From a checkpoint of a small mixture-of-experts model trained on Wikipedia.
Size: width 384, vocabulary 22666, 77.1M parameters.
Experts: 16 experts in each of 7 layers, 704 tanh GELU neurons an expert, a sigmoid router.
Training: a variant of Muon for the experts, 660M tokens, 5038 steps.
Below are experts of layer 3 (counted from 0) of a mixture-of-experts language model. Rows are named down (a neuron's output weights, with its number) and show model dimensions 128-255. Each number is 200 + 40 x the weight over its row's rms, rounded and kept within 0 to 999.
Before each expert's rows: a language model's description of what the expert responds to. This comes from a sample of Wikipedia text that the model never trained on.

# expert 10
What it handles: Opening parentheses, hyphens inside compounds, commas and semicolons in lists, plus particles like de, al, as in almond-shaped, Indoor (.
down0,268,221,220,179,127,215,275,201,265,134,177,195,98,201,162,189,182,200,126,175,182,247,219,263,196,204,169,197,175,202,151,221,192,226,215,150,192,170,147,134,195,319,244,212,147,229,160,27,242,148,196,249,139,176,210,183,187,108,249,167,112,184,211,132,193,187,228,288,251,128,217,175,168,204,246,225,238,229,139,177,233,163,180,152,200,179,240,272,239,180,231,224,221,207,220,226,129,211,215,240,205,199,204,172,176,176,232,207,215,270,184,238,213,212,190,234,249,194,148,174,177,137,230,239,208,280,219,178
down1,147,226,240,212,169,188,186,200,257,236,289,151,177,176,181,164,195,215,232,140,132,273,273,168,232,170,214,199,186,217,200,172,183,235,200,119,286,253,271,254,239,238,178,294,197,233,270,217,171,140,199,195,261,212,237,169,167,178,133,204,241,235,180,236,91,231,221,204,264,204,218,241,221,194,216,219,223,206,233,212,141,182,199,257,201,200,177,241,265,251,189,200,146,274,146,155,235,189,178,236,206,256,206,222,252,206,181,173,175,258,278,179,212,207,205,186,153,211,152,192,200,139,240,201,213,220,218,218
down2,234,199,161,198,161,191,180,293,167,120,222,195,241,214,217,175,159,178,215,213,243,168,182,206,242,243,202,233,242,148,144,238,140,235,296,230,179,224,261,196,163,211,240,225,182,184,179,224,207,210,258,183,293,188,173,212,181,202,293,230,241,172,177,187,222,240,228,187,138,182,150,216,243,204,280,180,227,190,159,200,189,235,203,193,152,222,210,92,229,187,233,123,203,188,115,202,205,237,204,253,215,177,189,241,171,149,160,139,137,187,220,215,228,195,121,262,260,189,143,215,207,170,220,156,211,139,116,222
down3,178,280,182,334,161,268,195,202,201,178,212,168,198,179,232,163,173,233,166,227,209,224,212,177,176,205,174,214,192,176,163,258,268,183,203,233,180,227,206,199,167,96,213,228,257,232,168,222,237,129,206,169,223,186,233,185,199,117,171,204,215,203,128,175,153,221,104,196,239,140,167,245,173,257,205,240,264,243,179,189,241,189,199,182,222,153,186,215,206,252,180,194,174,107,175,210,153,108,200,210,203,207,217,170,209,116,236,250,187,207,146,190,232,186,165,160,269,249,256,146,189,135,180,197,206,219,122,186

# expert 7
What it handles: Periods and commas closing clauses in prose, often after dates or measures, plus time words like years, while, when, there.
down0,200,188,193,166,271,156,198,160,174,121,215,147,215,251,214,207,169,157,198,212,216,191,149,164,243,204,186,150,174,206,215,171,219,196,212,151,161,257,190,188,213,238,178,162,291,211,217,200,217,128,218,157,229,233,179,218,198,206,205,186,270,179,212,194,273,207,213,145,131,157,158,178,242,231,192,210,71,188,215,223,127,213,228,229,170,293,194,168,173,165,213,185,283,159,186,184,282,202,145,215,257,146,240,230,245,201,117,217,230,234,192,224,234,251,259,294,186,206,277,202,254,204,170,149,181,241,179,187
down1,157,202,205,265,121,116,214,223,229,237,251,212,127,183,248,219,154,236,182,229,171,187,201,213,196,185,197,151,207,237,247,238,103,234,210,233,162,209,195,172,218,228,223,167,256,289,287,268,147,247,247,189,198,210,164,214,176,200,201,176,212,193,195,299,203,147,183,212,196,209,158,205,260,315,194,216,224,191,233,196,156,215,174,163,190,228,192,214,124,171,178,253,195,201,204,148,210,243,242,129,171,167,205,135,203,230,205,246,177,163,174,189,213,236,191,184,157,132,249,151,212,255,171,177,214,229,173,192
down2,265,241,159,235,186,216,184,240,190,200,234,176,232,157,222,194,192,185,226,205,173,261,199,167,246,148,255,231,214,192,182,245,124,153,219,224,158,263,260,154,205,173,253,205,201,211,224,157,165,243,202,247,236,195,197,286,239,202,194,172,226,140,169,209,178,192,195,159,191,287,128,196,215,196,235,211,227,161,199,169,233,196,179,239,142,192,154,139,215,247,233,213,115,103,177,109,209,142,126,271,124,206,147,203,199,220,92,306,225,127,255,208,136,293,214,214,272,238,200,148,207,231,195,251,210,155,212,192
down3,293,321,278,194,196,286,197,159,260,236,204,181,192,209,194,160,219,146,189,151,225,210,197,153,247,235,214,199,212,215,233,223,257,174,189,247,123,280,169,234,246,203,244,195,190,194,220,142,244,214,179,186,244,166,155,150,183,200,193,241,126,180,228,205,240,312,258,233,277,199,230,261,232,279,175,152,170,237,252,205,220,250,209,218,244,189,264,125,237,183,153,163,246,208,246,234,204,177,329,169,181,147,219,171,221,205,287,240,185,194,161,197,199,196,217,186,247,161,210,242,243,228,194,211,182,141,208,222

# expert 15
What it handles: Single lowercase letters or short pieces inside rare words, taxonomic names and foreign names, such as Scarabaeidae, Haydée, Mafikeng.
down0,207,184,222,196,163,223,206,163,150,201,265,170,235,183,176,286,227,246,133,130,196,203,191,176,256,202,200,221,169,191,247,263,292,205,149,195,235,144,224,168,251,219,201,156,212,170,293,193,170,173,162,176,216,219,247,184,133,201,253,179,182,191,207,253,199,175,258,196,220,254,175,267,185,169,150,141,232,229,187,219,95,185,203,217,232,211,224,200,191,141,185,236,192,169,232,160,185,163,119,137,248,178,216,246,221,215,204,128,152,174,206,186,209,187,187,209,258,192,168,170,143,176,241,216,140,204,187,158
down1,184,200,217,196,199,116,147,243,185,125,215,142,220,134,193,213,206,216,175,206,202,134,243,212,180,172,190,151,254,212,143,228,215,213,170,145,153,186,168,181,215,191,216,261,239,153,162,176,192,232,266,185,243,253,207,232,197,191,244,213,146,236,228,230,198,306,255,180,301,194,221,269,148,193,207,194,194,245,179,215,230,182,177,123,225,287,184,258,208,218,194,152,201,214,195,226,202,241,172,226,232,239,281,172,214,160,199,177,216,145,173,215,185,121,216,186,116,184,288,194,183,159,173,162,235,185,215,156
down2,240,177,162,194,307,165,219,155,238,166,252,218,159,233,189,143,147,223,173,135,181,227,251,189,205,122,247,225,164,209,175,137,177,143,198,218,153,198,169,200,259,256,177,187,232,171,216,200,247,178,228,192,202,195,177,252,196,115,251,187,235,179,222,184,108,158,146,226,237,266,240,306,85,150,214,249,187,219,132,171,121,192,220,221,199,140,211,214,179,197,215,249,201,236,209,172,206,207,160,174,152,207,171,207,147,192,257,187,169,135,240,229,240,229,204,154,164,239,180,185,198,151,240,133,203,223,200,214
down3,256,201,188,175,184,186,199,233,221,190,193,230,198,176,260,153,130,210,185,196,184,179,280,184,166,219,220,198,151,208,198,189,242,174,186,185,177,216,173,195,230,204,130,120,242,300,205,249,230,191,156,244,214,232,171,156,163,157,283,187,140,195,239,238,177,78,215,201,232,264,209,84,228,187,223,265,231,207,195,236,215,213,189,175,202,238,187,140,168,244,276,168,209,205,296,200,222,264,211,167,231,228,228,250,178,169,175,196,219,200,183,168,178,184,172,133,216,245,222,190,222,201,208,180,135,168,224,192

# expert 3
What it handles: En dashes in scores and year ranges, closing parentheses, slashes, and capital letters inside acronyms, such as 7–5, (NH), KFOR, KD.
down0,221,193,208,204,209,219,193,231,237,282,188,200,160,214,163,154,189,241,205,230,170,185,222,159,255,204,227,196,183,285,76,182,184,233,161,178,194,242,277,201,165,206,192,206,202,215,255,263,202,230,174,235,134,148,182,182,136,218,223,146,187,166,169,244,159,190,251,230,253,165,248,200,177,216,177,147,212,219,220,172,220,281,236,184,160,247,184,215,206,136,172,165,199,171,164,171,177,125,195,175,218,218,202,221,137,200,244,224,198,172,211,222,195,202,269,135,201,217,247,208,231,207,213,175,307,151,190,260
down1,200,241,189,136,228,255,193,230,188,185,104,207,167,239,191,194,236,176,271,160,210,125,281,271,178,107,178,132,211,234,227,295,151,198,241,172,146,169,211,198,209,256,140,158,211,165,158,182,231,218,222,176,150,149,175,202,237,260,296,210,214,230,155,204,225,178,241,193,171,173,277,138,169,152,232,264,235,194,170,132,183,221,211,207,204,182,177,207,293,163,242,165,207,200,201,178,268,219,261,123,209,238,182,269,247,166,189,201,230,143,249,248,287,144,252,118,127,223,247,195,165,192,237,180,168,149,168,175
down2,160,218,207,148,201,206,134,210,210,262,216,217,272,205,153,231,217,191,169,201,121,166,234,291,128,192,186,185,301,276,169,204,187,194,186,177,222,187,223,258,202,235,236,217,152,173,214,212,191,193,238,151,225,165,222,124,229,162,167,175,228,175,215,176,204,213,276,187,254,194,212,226,197,250,206,172,261,207,141,250,265,165,140,206,166,140,238,212,208,239,225,167,205,200,171,190,163,262,131,170,234,201,241,223,87,258,258,240,194,210,237,224,289,276,208,295,251,229,262,222,191,175,186,219,205,257,177,200
down3,162,236,179,153,228,193,138,200,152,226,204,258,201,176,225,164,179,199,134,199,195,171,290,205,157,217,223,214,189,190,205,243,215,264,167,207,211,190,297,215,189,122,168,112,151,165,193,159,167,230,244,273,159,173,177,185,141,219,128,248,196,79,190,231,196,215,185,177,225,229,226,195,204,251,231,205,231,168,141,151,207,235,239,226,188,190,174,262,293,186,196,284,230,186,153,218,263,168,197,139,204,176,201,187,257,245,166,191,235,208,153,148,152,203,229,187,131,233,183,245,189,166,175,238,217,161,237,260

# expert 12
What it handles: Final subword pieces of names and rare words, such as -ry in Thierry, -ey in Courteney, -é in Taubaté, plus infobox labels like Coordinates, Website.
down0,94,180,214,200,208,249,204,207,194,144,208,191,135,283,172,208,223,297,133,227,271,155,208,130,228,187,185,210,233,212,130,202,255,167,286,205,185,182,193,204,210,191,174,207,177,185,175,220,141,162,225,152,250,153,182,262,206,227,165,195,175,265,215,136,178,208,231,186,218,143,218,209,155,208,260,251,195,167,260,220,149,198,180,237,248,165,209,238,217,236,185,209,205,233,194,185,192,193,156,235,253,189,213,241,190,177,104,266,207,248,273,248,113,220,195,229,234,200,215,170,249,219,171,140,249,192,215,181
down1,149,219,184,172,191,160,187,234,180,109,202,237,198,169,236,238,207,259,124,236,209,206,237,235,188,249,198,215,269,211,191,235,285,187,268,227,190,242,190,151,163,157,149,230,184,167,254,203,194,200,241,135,210,159,196,193,150,197,271,208,229,205,239,234,204,216,93,239,209,165,157,152,241,182,183,140,138,174,249,200,212,199,206,148,205,248,167,258,236,180,165,164,173,202,188,218,154,257,162,195,165,174,226,196,225,222,170,212,210,207,192,216,193,125,240,301,202,208,160,144,220,212,208,164,160,123,169,250
down2,118,128,213,228,212,189,198,158,208,218,247,251,216,181,225,173,203,179,225,256,191,124,202,165,184,208,200,193,190,212,133,170,156,250,185,261,220,221,180,106,213,238,174,287,146,239,160,192,173,160,128,188,197,186,207,208,161,222,193,207,245,227,232,222,210,237,205,153,190,240,261,198,239,288,230,144,188,176,122,102,235,224,184,212,225,208,174,216,112,168,146,206,237,276,295,176,302,205,231,217,179,227,202,211,238,227,231,134,276,174,192,223,139,218,188,143,178,189,197,219,179,176,224,225,229,272,279,205
down3,187,170,199,162,208,228,183,226,212,147,190,225,202,181,256,173,234,217,194,210,164,278,178,209,249,187,224,172,159,186,208,207,233,158,154,180,143,224,159,157,186,225,218,160,155,184,247,218,182,172,156,202,161,242,280,211,182,192,233,176,190,215,148,180,229,151,204,169,149,247,207,180,151,172,173,141,238,295,221,190,165,178,256,206,179,290,213,245,141,206,178,203,259,223,172,268,200,225,247,204,192,215,198,169,285,219,187,220,143,182,205,229,224,244,216,309,179,200,260,239,190,200,188,188,119,174,204,141